Weights of a small mixture-of-experts language model, trained from scratch on English Wikipedia: 81.7M parameters.
Below are experts of layer 8 (counted from 0) of a mixture-of-experts language model. Rows are named router (the router's row for the expert), gate (a neuron's input weights, with its number), up (a neuron's input weights, with its number) and show model dimensions 400-479. Each number is 128 + 24 x the weight over its row's rms, rounded and kept within 0 to 255. Numbers have three digits each.
Before each expert's rows: "gets" lists some tokens that make up at least twice as much of what it gets as of all text. This comes from a sample of Wikipedia text that the model never trained on. Tokens count by the router's weight.

# expert 4
gets: " ", " |", " (", "0", "1", ")"
router:073128085087129174123144129104115159122155143102074136149146143153058161154152130134105104146134108146105135157132121108137151159105160137125164143116133150160171133142150090151105105113132120130096095131120116083083162136132107141128132179
gate0:113095129125133161102147110102160093105114154137105162119185081121157166137105127186179145164136081114135133145125129071131144126139095159061100161152121144095145118146146117137137150156113086112102084146147137115079144128115086136132111117
up0:097124083125154112100153163103122145142105123133165139170126139114173198117114108133113112100076139047075121131105115108100142129138148152112114151134113120086090125155176112136085099145113112148128100123139133134109145135153141099144106173
gate1:131103162100119152134127123140102154151147130099118125167178105167117148128137135106120138126138115120150165129102191159119138133129101111143192111140143140198147075127116159111131123119078122144118122160113187144162153127097130116116155086
up1:122132110120146104117143113136114116105155113101123145133133088124107141123114105100152150136134090101132102105078134123093080146102174134140109124109131149158152108118139116137132120146151106146095166178119131100143115108139152131088098123
gate2:146142116126130124122130091139160128156122170125117112140130159121107089129129105149120179143107142137122153080163138111139126143125132110130131127137155133142143112134131141149129160109077117152142159131141121127085148121132159091105120119
up2:163153098078090152130100134168161132098148089135121165147132127166077138168108122157114149189136129178091099115099164124147109090129110138175119127175147086161106106113112178128095182100132140078129095156132143177092134121132156104113161138
gate3:121161115129138157148079130166135123114162098145106122115137118165149110133117142119133142135119137159132115154134118159144127153061117153111140127129112133168126105125117092181167169109095136137103189155154129107109133124118200096108123149
up3:129132110121128135138171136124094178105155132145130107097155085151170126138173162160137083118137159167142125147174141144125140119099130140156139154177171077098080112160136077147077129131150156136070161160130108109095140120103141095099148124
gate4:139103141108126144086123104140142098132157188107141115115113135187089134145124111129146130109140156155100154154180150113139113137141152108167127134118152111144138120142169091121149148171131120134128138114151117151123158160163122146130086114
up4:104125118136095179170081128131089148130166147121134126168124141135188135192143136113108129139166121136169096150143172086111096188129151141125109155083146119147153130141177111137110126070140123124106116127113135167116127108123127120129108092
gate5:085115087139120079166117175123169135180118097108136065139110165117094126133106108154126117112116147131129119137145114133118094129204111161134167144076127139114137134129132148126112140147116112118127100154162147092130132131133094116169162153
up5:159125091107115082140170185120123128140139110146113143143149109146106132161139140065121118098152103107150123114132121135121137116132124131113130107151134092177123094133142124132149140130147137101155175118114136074109156094101120091105177080
gate6:054126063139125137153129164109091164116139149137106154089091135105107113150112122144108145141151136136161137168109131147128107123137109114147081154140115115112136128136163135147101113099117123138149135154087122145133112176119178157138141089
up6:078129138112146084126092076152146138110155136091133134130138085083151158125142107152121116125124167127121141127129136152139128158129185127177106127140151181110130149163152123120117090125146120185148123089086125115141094116130154132156123173
gate7:112174112122150120126161150150105137146104066125104137153131100143133126134142161132136132108130154135076127132133108095097124138127152099133112143089143151117130114116137134121115151122124122144122098149078090124137138146144141153104129151
up7:066144109143142138156118141132124137152143131105108172150126128097160134154128157160148117113136128121129143158110142110123171127088087110127140078114143122102104133131139131155155147127103126151090190129102100115126165137116137123130111104
gate8:130144140122096117104146147140136109123105120145125060116126138107057145136151125152137107129117137075112117139093140107129137129084104120114142134142137131142121171135163105141094054130143081137112110131171132182090123156121136083114125114
up8:066128128094135180116109136102148105126103125151130163113131174158094142144156129146118142113093113150127156125107144154143128110095156115116109170126165126122132150122144102131089087178125139113138148145128134133098130110101139111119124178
gate9:156137133141142164137112148092135159132139117082167122141126101189125122191117139150133098108138100131142174129133144159106102147162125138136142106091122125144166096140124161124163102093102158149138096127077097106117119135140161179132117165
up9:104136156146180153103126134113157121126123154093139112089109132152168149111133150183135090117115115135119137186124089097151116107134129156143108092099126157131109135129096124121132094099151123155136123120116133111164124141140156145112118127
gate10:175106142109076122103142125119132112168154137158111137149147130186129141140128158120132141148125122136169092108138089136139114139102114130131148121149153148124104140121129150162166093136105156109170131110133132062137091127156103102082111087
up10:146137132138116186135173120153121088131126121103127114098146149088124111144116112094075142123106143130144148096144129118117121150093169161093148104112121119129128156128143109137154113157117140130109106074160176169089167114145121170086127166
gate11:082146170117102110144116141110154147146123104113110110153093150124102110111147145173156116115125124131126111121169127092160160106125151133170131153163130158130107115097142083121151152141112158100095138136096092133093143108131150066180125109
up11:127082147139107104156145152170180146158121146126139152090130094084106091084156154124117106157126128103134097138113145102156117125134140155113108077109108126115066098127141163110184105101107120138138127141127135122128141129126084095153093167
gate12:158102132103124137116131129139136090114129070078144176174119123164158188111100114105124104159146119106096113084136125140137144125146117151113150163136130135132161118110109129179111146115138098140115128140103130157125145142149128134140095120
up12:076103117095151079131146130108105170108124114115130158144160114112105193109145142102147105192111102127123130095170156194131162107117099116149125143160149127111113126076113124134151095115138117153142069143125105117119168146162096097112138100
gate13:127112146128094150110132179143153105118152156112121114125092076146109125114150151130106163134124172173096117158103177114121105124092159178128163115137172135107113156146146094149133104123141136144118141143137119117101135129110130148145110110
up13:134131117087131115134107131118113123119114112120151128082119097144100147139121085086145129119129116092119119096078151146137134111128103159091164105128096106138114105145104111125141139157117104157111125146126143138069108091137148110166099176
gate14:127125122113159134138140141127131141097109095126126166111143130103101158140125060147108099141137131148141090110161121125107161141103085128131136132132139179108158154149116141146086153107134110128134075133113121124154129157098127133127111125
up14:114128121099179112109124109108179113130143136092092142121095143173112140102134107165089098152152145104106083162142146155100153152099114127166133145130093148128136192141134124105092142146165099110115134147107160133136153178121136121152146134
gate15:103119109107138126126170087102107151121103143073183115147149124172149149102137135113109101114152153154127123127143171183106140138157091098089100141166151170110112135118112167141075114146115129114112092131128126144135122108117189098161101106
up15:156110127121109137121110115104160144095128112165152118125159114188113128145124143116110123171146093158114124106109147126139142163133131158133094109084156106132121121132134092108163139136106111099078129141124093097094094146106122153170125169
gate16:135131132065154115098127159163166124102136140110122123103086132089177107139100126148144074143137106114156145117110064137100106118105139132075144107151078108114140124138111068165103119098116082140157128109113097140111128099103164121161138142
up16:129134149123164148147132124126132102159141134126112153113157159127091148141131142112110150158170139140152098148142087167100123151091168140138121128143170117127119132160101094123129056112162107159073073085154141135103125123120117152125181126
gate17:141107149141158155110122135122128135084199126154105136084131135108127166158132122127147122126107130159175103108097154126141152135129105117130152107106148114140123075166120104161101159121099117132148145141084129099108145085059088117116146163
up17:114133113152097173124118147132074146113158099159139131126127131110135105142144157128130118075090153110147128066134133146077152129145098100150164114082098144107167115143102108139071139117126112137096080121106126102139181115126118153138130137
gate18:093151105126184100127134173114093117125133160114105150165163143142119171137102127130098198139124098105128138139174156101107133154125148098139173191111137152088169118168129113158149143127089142140092125119099118115165116148065139142132150130
up18:145114126148123097149109150117167158127119100116147128129072130110136103102105170119138139148107118130119136118101138128136091136141120164100157131112132133098167120135137157138122143112148158143106184150106102161162099105117123114152140125
gate19:086132120134122124094095125171113079088099147144130135120111149145137108091160133094089155170121111150133123130134135102155105134100113107129124138148112117102095170147128113112139104160149092136155081130142118144106124117096167137149127103
up19:097097121133127123155130095139133111128134122126067107112115126146143187147091123089111125172139158124147142115096099158162129118132127143159123109121111096086092099114187160144141097121114087123126079149124148109134134101098116098105121144
gate20:135108100117149086092124132121137153136150118168136132100160131130129140100165091173159108145154115078113121175123175118083114163106126149160120061159118127149162145101122145183151137122085156157126136106167145140105097137123115132132132115
up20:157134112125126069104113136139121121090141139142150138109159078134101172115147125148119125141164107145124127147116168143090148148097106114149127103134138139125124144146098100128148142155125172148149139158152145105095118093096119114131101102
gate21:120158173142127122114130126120098087087115132145102120123141111138114161166115162140148127117131139176140106136102096077134155104142125084080110148111172091155135143125120132132123175144131130110105156106107102156110130166129107128084140136
up21:111120100172127118154143108118136129101134115145139131168121133182121168106088148151163116126138133110165126084151159151143132142166140125100119143173095105130106102116087106104121131107140112187067157146171149125141126132099135121078167118
gate22:132122092125071173153125117133112135116106115133113150111125126174159112110104134137136134153150074112164130102115127159134128094122158149134108121114156115098084165101111099094086155082132123119137119111151168093135127122156183160108153143
up22:190113142168082141137112118169084130134157154115130150097130144144124130155136113158143119151166129155095165166147115117120123111145116158130107096132113125124130134150120123142114116135155156157107093154182110111167155090154131151109148172
gate23:123099136142128092120111212126136151094128125136164102142116107135105158160129071126078111128114151132127116137106131103122131090062113114131087106142105126136108093114133128120111126153095150150114150140108114114161142130113131092105140156
up23:167143133138135126139124106132117157153096141089162109130125130138110133125133110163152136163165135090110126129120111148174152172119102097090146147139135112165143109131111154120156071109134136135135116132154070153154159120173088127108079125
gate24:126123142125138143120139174107137102119131082129103135132135129131152154104108093124099136108165101111174102105160113163153150119165130096111131141114095106142144125095126122122125143129180115099062138149112111122109115154129103143113143133
up24:131120165156125139183121107126123172159129142178101125131168149139129165135105091084123149108112133120123144095140102096162123151136149135147137134143114134154124119124107152148159162101131142090099119153114127165135137150148132113068137134
gate25:122147131147118131173097149100102123125114131140100152115098159156116084177130124120130127135118162131153096137133142131137100106093138114141107121067132116146112167123148085172127152158128103167093138121105138090158102143120111133142125111
up25:146113138159124114126136117158107116103163121131104142134105168144124111139107140112132143168117192122083123170179087104195103134119094138130143126138077116156071154146158142122161160107117148139112122151126145130121129181099108092146114128
gate26:137134133099097144187132143115155117112123078111111142105110118133138118176091141146150118101107122142123158165104136117132159146142137155108123145117081137145135141148131126145124164117131175130121112130153138150120135114143155118129117113
up26:123091098144113084113132117177167122126137108106171109140149112107134094125115118125182123101087092149154101151158095131175132157120153140137152145107136133171151142123109122123113133164119137154063161108145144128125126163161115168139126144

# expert 3
gets: "20", "19", "18", "17", " on", "16"
router:126131107140109086156125112099131114100099164128166128173136150136121141132086136095158138122169111132154141128134119141133091119127105151112143084057153145111115110146126125168102098119162138154137126129135134115132107131105101089119134120
gate0:136070135161106134090129131103119119134130117116133164136165116095107164151117136123143097109104118113104157076127139159060139090133106140132144143148132131102110058130133154158170146104136095119131101111112141160129119164063184143103137156
up0:159124117119132174117098123129141098092079124098112137155132112084104114155132162108160109123105140136168139137144140088099138143117119129071113127095134083120111142127129148136081106155093095105081133095114147123180086127116139140165134095
gate1:156101105155107157134120154142155142126148146155154093142114142144142184120126143114054135117150139134131149108083116140109123119129100134108124103126109111108109151126130104157138152143142134107149111126122118110103132117153127144119145095
up1:147158158076149122147112112110105126108116157164107125140163089119167109112134142132090131125110121153115128119106104133127115171148142142147133089091149109130093112116175121158166116118156121096114156124098088143140115103120103116139144111
gate2:101109102128102150163157144147128127132116142150155124154158182159130116096111074141156129096160147155087111192134100122126119119115139100137116115111092103135087146137137173164116151126131156118132167096109135113113093132133134123136182145
up2:155111138107144143131144136127147077133125107123099175122112078149145139163136126134112124161114088112156137129124098134142120109107120126124116105143118190141148161140124140133128129086128115158097102131114120105108093120147157135083129149
gate3:099143133121132123103184140132170138107159147105162137124155112148105166108125124148102158153097072111149109107144136120152125193170151143096122135147150096112099144170139131143125197116134144150157162117112110135161151109114129119141114112
up3:165141125129131095141127133134139118159103114108147151144154102151129104138119109147093154143156106131156137095151142143091147110116133141130099136129128104115138142088139131129124153105153137121139127080126079070149158159042104087150118165
gate4:147118156145151117120137119155104113142138123139125184089120137155143128097203125135102107147145120183148120132170106150105144129161125150130117151142080139099137094134090188136147114119138107152155088125162130124130135130125151104134119101
up4:135130129123138098112129130116129094107161108103106191115144104118107140105107155131092159129108096135143100122119131119131086100130153128114131165139128129154119121119173149167137133121124128154136132124157129132148132139108167118114102121
gate5:103156088173124135126127167105162144139108094155122164113142087128140134124165113110146109100095093168133121113101140107118094137142107140124124147098134096151127177140126110124123126093086100155146156083102187144119124128143109140144103127
up5:141118180120151115145134149104151157103152099190152103105145119113120119098086128119123162148135167092158123192105120096128115137107138187085152098146120152171132121128132120127144138145092112090117132107104131157142132133121148107150146138
gate6:155148123153155082116128132115126141114118123109114130124137122117099131103143136107105142148121196165158129165114143119110163171117086138137123108096055112121125104156155132095144103111133136155144147126134147132158113140113121121145105125
up6:129108096081139177109180099115155080095138103131112131150141102120075128135124130153178159133086107072130121103075181149129144080141138121127127134116078156119118103160174135148138099104153163145123069132111145139130125100110142146119096091
gate7:126139075145126127114132156144145099137179103130122153155141151180161134123140163122120139108119157094097180133144135148121144104195100120130130121116132119095117130109153145132176125117171138135086149130134113116057148087165095139129137127
up7:098110113138159095143109147130137149130110147112128064133086103124156150089172090156118129128146123083131110116145093176127071143126090103124133130113131109132143140110124158152131162182134135112159114128126164134141129125123109171139157101
gate8:087149095121126125119155165140134106083158112118124119130144159145103127099130134152145110136136138148108103110166130177114090131140139074196119096131135168142086120137112152131106114139130159090133138110147087156082152136135123124110149134
up8:147188108151122130134141192080160116139115090144170147109175156115101097102132115146164130153114139142108115135112123127106149139158113142114143162128103128108125097086127096137072123127150105080118158156111117141115093124117086100139094068
gate9:149105163149146111107149101129124109133147133076108165115131108144162109123086145116157126152134132097072141199121092129117156134121132148110151133094112101152142129140127114118151089128149125099147145130153158140132137118127076124193143134
up9:165164161147108130134148090111123149113146122079133158120163186133110139154163161161108129146126131100129151166119099148117121132105118164136162143094112112104136126140154158099117100104169166156101139131159100123102108100122118125150079157
gate10:114104131097155140161117145169141142142084104139114107112156119125102142157105147157143125106109123143072092119110135149135127136122113106107101129113154127092128159113124170151121114143168129143131153092155141088131154158173124121146162090
up10:124160120129104106150152114109122165127151141156124122114168151144100107063116134127108147110124144132110141158122157175138140121148121102139127176146126131130103137120104104164176136108114114149089137148077152104130137149118128137178143146
gate11:141142111121108134143092138154127135166123140131108125139110115135120126095129129130122127147127114165164118156082146180117158124162145118119084102118137120086128113104135168148150127104130135126101122102136147179099135171147189091144106147
up11:106108132160110105142088097133141110110155088140143133124079142161153101101162129140175141141136163108135191123109107118157133127105126118130104120110092101129143103134129123128133186158163119129115126102116164100158092145101147110141103095
gate12:120119146090142132149104117101147109162093167164149148145120154092163103084125137141125127103126107120122116125095098154121174120121122119118122105120146089105130109089131090124153104125156145193129128130100121111141130096132134145131082117
up12:136179171126109114069127116146206105180086096095143120115148098132099078118170132100139108101122160131114127136113101143165138075100125174097105124165131166133145156141093075155143129099158132088132096110156142130088140134125124159146147108
gate13:106160122145135094100146136146102084123132126101087085113129084113126100151082089183175150109138095161125120135132129138153110115161128101107159141136103078111065097139098166097090140090146124139093132152113138147099093134151118146199120139
up13:125116106172158095089150093144171150128112121152101136112112153126070117143075113106113108121116121114160151144127152149137132107136114118080134084106114100168153146111151122114133095119125135102095170133098106125110080129144125149134094175
gate14:077160178116139161117087087155101164116154119132126091080115109129108165142093082133141114135125167112177143131118131138127150117144147148104116146125118110112118148146152171123108115094111129127119109136130153112090156110091125170110134105
up14:163149150137154090143136124127087124121132156140131099171137124106131079178095116144104105078091082087134105099135140136140088144110162120106152152132144134123107135113141095126149141135096140134132119144143103141138131135123160090112125104
gate15:181156107150132119113144092091160098096135149104135115133126126139106088147147093182144137130122110112191125148109158106136109131130147147151078150134116149137179119099131151145105109148133093071133133154184113122096136108089134134146119119
up15:155127117130151097137144092135190098134154133129160109126113133141118123155132134122125134134117112145103108140162130116103097097119124154122079149100162116092152114172111103150127076117129125120153134133107143087166108107105129101130072121
gate16:122200087131161114187134122147138098107107092125129124142123113165111118164085111114102093151135096115115111093099133158150139157133079105140160123125108105108094130137123170139132116129100109111167129108123129138146139127096103102098140154
up16:186158114185147118113142089155112120112153099156136131141155136138143174151123142131138054116150118133143100094136113134121167155109128101111095156119156135097077119124118125140119149127100110145178130138140101126123090125131165157124109168
gate17:153092141154151172138104055130101134142139169121137136111117095118141121084148169089123139123141141112115134116104079061159150131133125115151181096109136152096133113133075114130138107116182115130108085085077125127128117159107096148157125150
up17:109133118155148136150147145137086116144146111125051112126136113170129096096144115121129114108107129136174143145168185057155128138147146121086147084129153149126148118156141134161163125141109101106102139145163175147076144138058084124107143106
gate18:099101079129150121104179146077110112119105107163085116122175146114141172088129101133137146105165069141138115090134146097092116111136145130118116103138152125113159107130131132121099119135135084078139119113155126141119100115141115099125094137
up18:106155120163106134145151124085121099109116093112113132184133159122117109118069111094141149149147094118139139115173148136121115125132158115137124104122141118117079100157158101102100098118162172171115125105133110127127130092141152142116121173
gate19:119132149114123182163134124117119110141144118162098133137120135133106084116154117145143138154121137078163163146115095140110110140179150113122099131166127106158169176129142085097097082105137101107124156097112116133126160136167137124130139112
up19:124112112134107168109071150089090158108099095125107143131123128144143148098191115172110113105151118126122190119153126138135160105161105139108125142125131108097108129137127098146117105109134107135099135141150086126100129164127168105169109128
gate20:138150111169144157153086106168108141148140108102155128167089186158102163162153118117118147114093126131140115141086143142089144141158147099107169123112133104134173115151129091136079094140141178156105124103145135121124112132139097136150203121
up20:157093124110161140159115117145113139109170163121127160102148172143124122146162152116127146135128116097116101145124197127098132136143118086127150130087140130111144123146142130121127113121160140139096132147111127145142137204157130114140129074
gate21:153181115108137132134108124134089154102103157153170097139140121105136128152159127138153103103121125099147105135172084119111134116089115118125114106116116138146133093110153087140148106142120080130118136120128120158123125142138116163145131091
up21:110097157116095124118102114130104141128113123127175150137102100157077146123166108102100123094130158107188130083109141107130135155077115142171124113137146160081140144119126183167159139154160133097129140149156117071152099153148126151121088075
gate22:119103132121099103105153100146125116111162128094132135178115146130129102156105159074127115146149112140124171106141171186159130120107151093145126148137084124128141134108146142135119115116108154110166100157123122121091103149121156084130141141
up22:154134150121115154144141123115136137126135107089098134124114161111131095136128120101147103104139154129143136163107121166143093146073138168087130148162171153140076172160143071124102118102117152135116105158129123110129113119099163153110133153
gate23:125149134166086111085090124174136146153116069074108128135138127152141158103163108070140126120133168127133122088120125140137141094101135138137070095137128137132120122105134155124095145123149132135109138114128139123102096114115125161150121101
up23:128132140153134133132123120096131130154124094126123140140090117121110150149110136117119084115124117129119146109127164126103112105104113125140106122122175129111148189129079124122127098135071156111149157130127118158166102124138103107129127053
gate24:125087085126130183132153083136136122126125087138128103139116153155158086091112181149113142167140119147112156131142089114091106103105138163152137183092194152126087138149132092110119140117145148107124116125094138103107135123163151122111068115
up24:147107128099141120114123120129107155100134119155088108150123110137132121128077101074140109141140128144159139073140145120163124123119140121181138157113120121115099101118104145151177109139069136167117189128103128146132106085135129141112107137
gate25:117200071133124151126119109134131118119139116122150148108133110149111120126131119131151149110089133150128100133087147100104136132094078114100146084087136107127164133100096166090110136084170166118130126121146095110144108157075151127117138148
up25:145142129111115140161119165128107112167129140167138120142146084112156113123134128121113083134126115158106175133115135156157092123110117136148129144134078163107180120178122163124143121150142145138117116110097120090122114108142106109130100157
gate26:113112149115113116127118129118110107137165171143118126116143075111102122155132132094161117118093133146084126123168105133109101116114171116100105146084130116155148073139143142080125155129161147103115141162144097147141106142152142167130099088
up26:126106162137092142166131119134096154139132111141080112099125108133133102168133146093172158105127173141110135127148111115115106127137133124094104120088159151191091109113150122131147166162117162106117119069139073105114132138123173155092169163

# expert 5
gets: " the", ",", "-", "\n", ".", " |\n"
router:151156138141157133119103120156119140141134135131106172146151135113164124123141137105121114128104090091093126093144146101188117156098130137167109094130111127135097106116111108113106122075113097102145129173162142118079117135108124183133114150
gate0:098084079076164145152130145146108111131128112120138114124133136111118138085134093156141128116134136142149125125145105163140100123104093106137127113134118135132078120131149121128124150143114090119076145099136136121124146150129144123132137144
up0:111141135112090087116129115115128134116130123117105124102145131151147143117105112084155098107082135142085165083151125131111152113155139126130090136130098128123109088112108118133145123141129156153086118100139124100103129159155121124125143126
gate1:106083105142124127090135130136119136162114130138109147144151098133130126117142117114119100105086121125119101129126124139165164124126117112169106142124115147174144111096075129140137084144119114167143145098139111092130124142137093144096133106
up1:116116129128129120090082116132137138189160166145074139119169158108130102155112128060090103147164128123105101145155101114125130136141101155125141110129140157138137113130111134106116137129105117116123091134070093103086141126113108133145136156
gate2:129132122131132153150119134118139100153124160182105073165161117112147141105076108108117132103143098110139138132091112150146090174148101124127117122138119163102128133138130126126129080112120111133108097115154135153149116140125110125091105129
up2:135129102101146119154135137140152091166143161161128111116175112109166100121149121104102184150123090120136121159112137170119111143072102108165128086130099113177140109135139150134143105145136112143084140109143135142105119128151117154103151161
gate3:100129099155144145163135125139128166157091122109125112163121116099166100127114121113168114163103116106146161157156111125139109142171084164147138121121145119137138065103160140123121122172127117100101161135136133141129126138166112093148115112
up3:123135157153098144121221134098147125098122134132140142114132134141169121118119088128142109125162138126146140125143120126125087138120154106145114091120161124121112108109104159091083142146112118161094157143123139144140105119120156169124153173
gate4:101118100121121143078132134145117124130143153074143127133137138147154121133120144140173151118138134166138149094133129109085158125144098148157168129111130130114087110120126104099126155099146127127123149100107116114124127120139122125147114168
up4:180173125153176128124148146107113148158096101122173135122095075112155141116138138155150145131118116094105110125110144130094132125135104127088127141124119170082120123101124108126119117084123161116113156140157111120141119136107141146135155171
gate5:150081144123164119168087116136147140162110110127130171116120192139150111155178135099136142148100148119118169122138124149126115125161161123131169163125180147151112102195119160148139155151144145119110153152079170112118100114143098126118110107
up5:162108100154100100141119114118126125138102111147147118124111149139109143150096123113102132113116160149132149129146159144134099107119102138134141146107165108123165130097135088118125147130115150088149140132112148113118119095149118115084111103
gate6:121132149102154119104120116100155110104190148144099102147102056105155141151168165098146182112152170133127149075148120132176137135141121125147117120127124171103158164147107115127128159104102132138092125116134157119124132108142121121134107116
up6:159122132128102090133153139123156097111133162169134147097128118092111135126118113106111143134129097134122141115124168141145151134136130122064142119138103127103106143067090139135133090163127144136138124119117136108149142121108091154134175107
gate7:102128124123121106155144173150142140160163169134126161134156129096142137115136112154099153135153114116169177155113099109185137151142124139151086100101137171114134107130099094121099120159139126117134096141143074132127082157100144137141165156
up7:102118150184135100134094108121103144076111161143123138142136170121092133144115116143116141129091137129092139113104137125136121121147133156145112094067092117177101132109101105110144131121108158148128139143151117109084127095096097135125140171
gate8:070158134111204152103114124159115164135149123123159127135136196113128110138144129122098132132121123130100138153135115115103115110135146118189140112149117121108117117124105065154126152106140127113122122102141099162113117101083128120166093132
up8:130148119119194102102118086141152106138120134155107125106119123125086126168142100147135092099126158122130144114145149107133137102124158127127113159151103108141124139132123160160126126121130117119117141126103105144090147111108124128133112147
gate9:173143162131111118150107123094119113135107161108133159169128137173147125150132117107118141114135102127122131144129126118142152143143139113122075116113095138131177103139123138121093062121112126155166115168095143124098107157155126132118152181
up9:097137132122165144111129102138184102137152089148122125132096100081091108087149125110108098098095154150171119124115131061158071130150113134116090156132137114114095165114137157126145124134094098102116124143120149074108124142135116100120154133
gate10:115104177145113116113124150138137116123158134110133103143139168137160155121139132147128152095137140139140121110112142141072132103141128154119063143138118134121123110128063104083135129111127168180133126131140079119138157151105096095131119111
up10:138108147088131120099141128180157145134139124098091105134136127130136134127156120130095082109075135116126070118108059128120156122121078113095101091149116103139115142171135132140111123130099120113153142152125075152159116121139123150129087184
gate11:115142143126090125131128083125103142140130136101137137125121178128096180160147140129145107111130106143137179110105160139152108052129131153093103139173146124149157115167144146120107096099142127119133143138138151163134157122163134159117148130
up11:123161083156123132123126130124126108162155092118109125145102167118141142152149175095122112111161152133116170100108145087132147160165106153102137135126124138100159129123092131134169118144149154099166180133151138166102112132114153109159132139
gate12:123161147142128122121105188114135091119113122084111118140117130124114124099129111081092122104162120139162124130150118159121104120146120162170079082131108122110142150162155110117139167126157113139149165156127107173144156083106136121132147166
up12:145185101123129103145120169123103123139158116129122183181080143095124110137120135077124104184131092151132107150153157111111175119140092136103099143108129118126107182129101135122143147152135123107177174113077115203121083123104123152155140151
gate13:095134116113128102097099130141158139133126148139147073131117166120106143142110097114141096129108150136115107137128077108107109065126143158146118081127186119103115138114108145116141198103112135124095151147111122142141136112159114096076110118
up13:121118101124116119085120167158128149130155143130135117132141176081105129152133138078113133071101133087106102115127104092140074122160166140106160148096195159129094121148106063139118150122117119159169123136111132140139129152123122098111109158
gate14:098113102129149114100129079161157164138155122145107129122143111077134123107096088120133112139097135106144148119117091113133127119146128136104110095115148174125112135088129130163101119130110161152143175148105119094139092081098165130118118118
up14:112149146132160141101120102165139152105146136113109147156118128086140076135111131053128145150048147091134107151138131094134152134138156107124102100089133162151127139136140153159130133160096116088142124157168154114140121155110114099129105135
gate15:156122100125144144161160085106162134130142161098097150129072120102137119140128118120096075128139140118133088172162113126178131157135102121105114105175128144107144106099133144117189131131122124108171171131142103118135113109129121116114138105
up15:175128127164149108103131055075105129159121123075098126153113122113105114102154150151151133119078134114133126121158144109159136172175153127165151165115114108130165143110094121120099144117163112099157087158108164105114160111155152127112162054
gate16:186075071145110102190119147113119108136094121112122174163102102076122154097091153096132146095108147159086118141127141148123130133147139114147102128127137120146139139162131163109088161109110113139131100145078140160178123119125117122136160122
up16:146134130139164134146145149122075073149102135095123117149126115152160146165126117125104088111119181116123102113127133115141132100110185100160133146155119134101097096178142159114135123127128118147099096138095123176137166113148113163112132134
gate17:106153124093140160104174133111158129119137103139110155137088186147113141152125147131117137108098153129116117145123139137098140103108124177141111139158122136136139141131146131117142100124122140162118144159111109159135086173155182176128089116
up17:127158135115123143157171150080155125136105087108132101112097085094130158150152154157126100158134143118124135152148129115140149136109150159138138132162135100108172117122121170092135164100161108110154126139106116123115125112158099112137126094
gate18:118128116120134134124128114164095174125159102105084120144137118142169123109137114143154127142148150137153113112142146134151128138112138158104094108152151135144080087140182147140115149119144180099117174117116160144108117122135122128181103118
up18:141136108108123047174135089142084134122074108122129125096142106162156134122145162129115119171139125159094138127141116112077123158112156105178185082111096124137114123163151161114086110097149081143152151171087076141139126119118065112160112131
gate19:118100132118159121185081157089100136168103144124094147121148117058106125115102152126119099120115124147099095140122102090121149138112111154141132135137137131105099105117195138121130105120157107148106110139186120146120126125218105094145127122
up19:169120140123152168142097158112082121122111159119138131099107093152072116130167141129087115162136141125148160135101150072144125124132146126138121113156157144138106088161166144123144093115132147119131205130093136129128135114111126134105136115
gate20:104130123093131088132129148124088110164115059169090166133114133116132148118122137149119129098117134074119125124138124098098123138110108146202132086107116138111118132140173093159109113116138146112115096116147115131126092124125082126113155105
up20:135145099192131130090155139139147158145175178132112101123123151141153103090119132158093138112133124083156105126152162126111147148115143146176128097138125142118142117194107111118119138139119162171142091118139121168168142139125108160131102146
gate21:121147136130162138112138122140156143146113148140119119142122149137092130162166158117172136124128092107124107128134128118099130118082129144095129124119142104158096136079084113170093157107115113162109120122148139161110119143140099075135122102
up21:143132156111139164131137133111181174131151152137107154150156090116098108205139167105139088134174130122114107109101125128097152144102154133099148125141134113127116115099132102118113138124149141142130135139126090151137139138121096128109063124
gate22:100115195139121117158140103148168154123157125123133124101150125078169125133145138158103149146134108173105141119119098168101136084092111138163098146173135133137084122160156179131150078124131129170147177108164147148121094090104115138168134120
up22:157108140129141110125144132148145086125114120103131144130097163098151140123123113149148092142155115122095141142115114117115133136151121088140135149102129112146137112188126114152136091128102153079143139113148099112109144134132113159105157119
gate23:167119100100116108102091143131182141112177130142128122088149139191135079161109126126130108108176148122147137091111156101126160131104115128056122134151131149186140128128138129090137153134087098132082090149132094104108112144115144132148099128
up23:160147145146113144214092115144127187161110143087116082099125112116108105115162145111139108131144103095133138139166167106140113136145113076106096123126138148148127122120122111158118093128096121137136142160122123159135157132131097161133096143
gate24:165114132153160081105154188157130148121125153129137111078147117138145119082112139084130126152126149117149145101156094130141164139168111083147136154118151085120153153118170111134096112119155131101098133111174102127106130123112142170091132100
up24:078140096109141143151072142126092141136101172153091125139134153124119129124100170109116119142132163102092115152115140097119148148131131138130094096125159092141151117163130123122148114117160143098155086156171095166139139098108174138130089092
gate25:163091116160141099152095126118127162113103099105114097145143097108134123108133135138148113123125155112123124150089109132152130126148144153129144115136101104099105129106147147103129154110163173138121101144134128162105093125146149155142126123
up25:140122107137088134115101121134098098100117106149106137135159099135148109133149127083169117151113143109165129128096142092128175106103104159095148095132104143185117087095136148135092122084145185141139103113099153123099114137157124124125098109
gate26:123154145111137141112133134126104124131137130114144117114144115141156095159152152188151108137110062124168142139173157140112114101111151085086137117146105102127091139167102107172147124138131118143137129166130141127169124114136150119134114163
up26:125136187102123123147146139152110104084182133111105158117104148101127146145118129107117113095129133110125075130141108114144156123111132103134128142122126131133113094155119107112138155125114101154152114111123134139141118112117147094118149129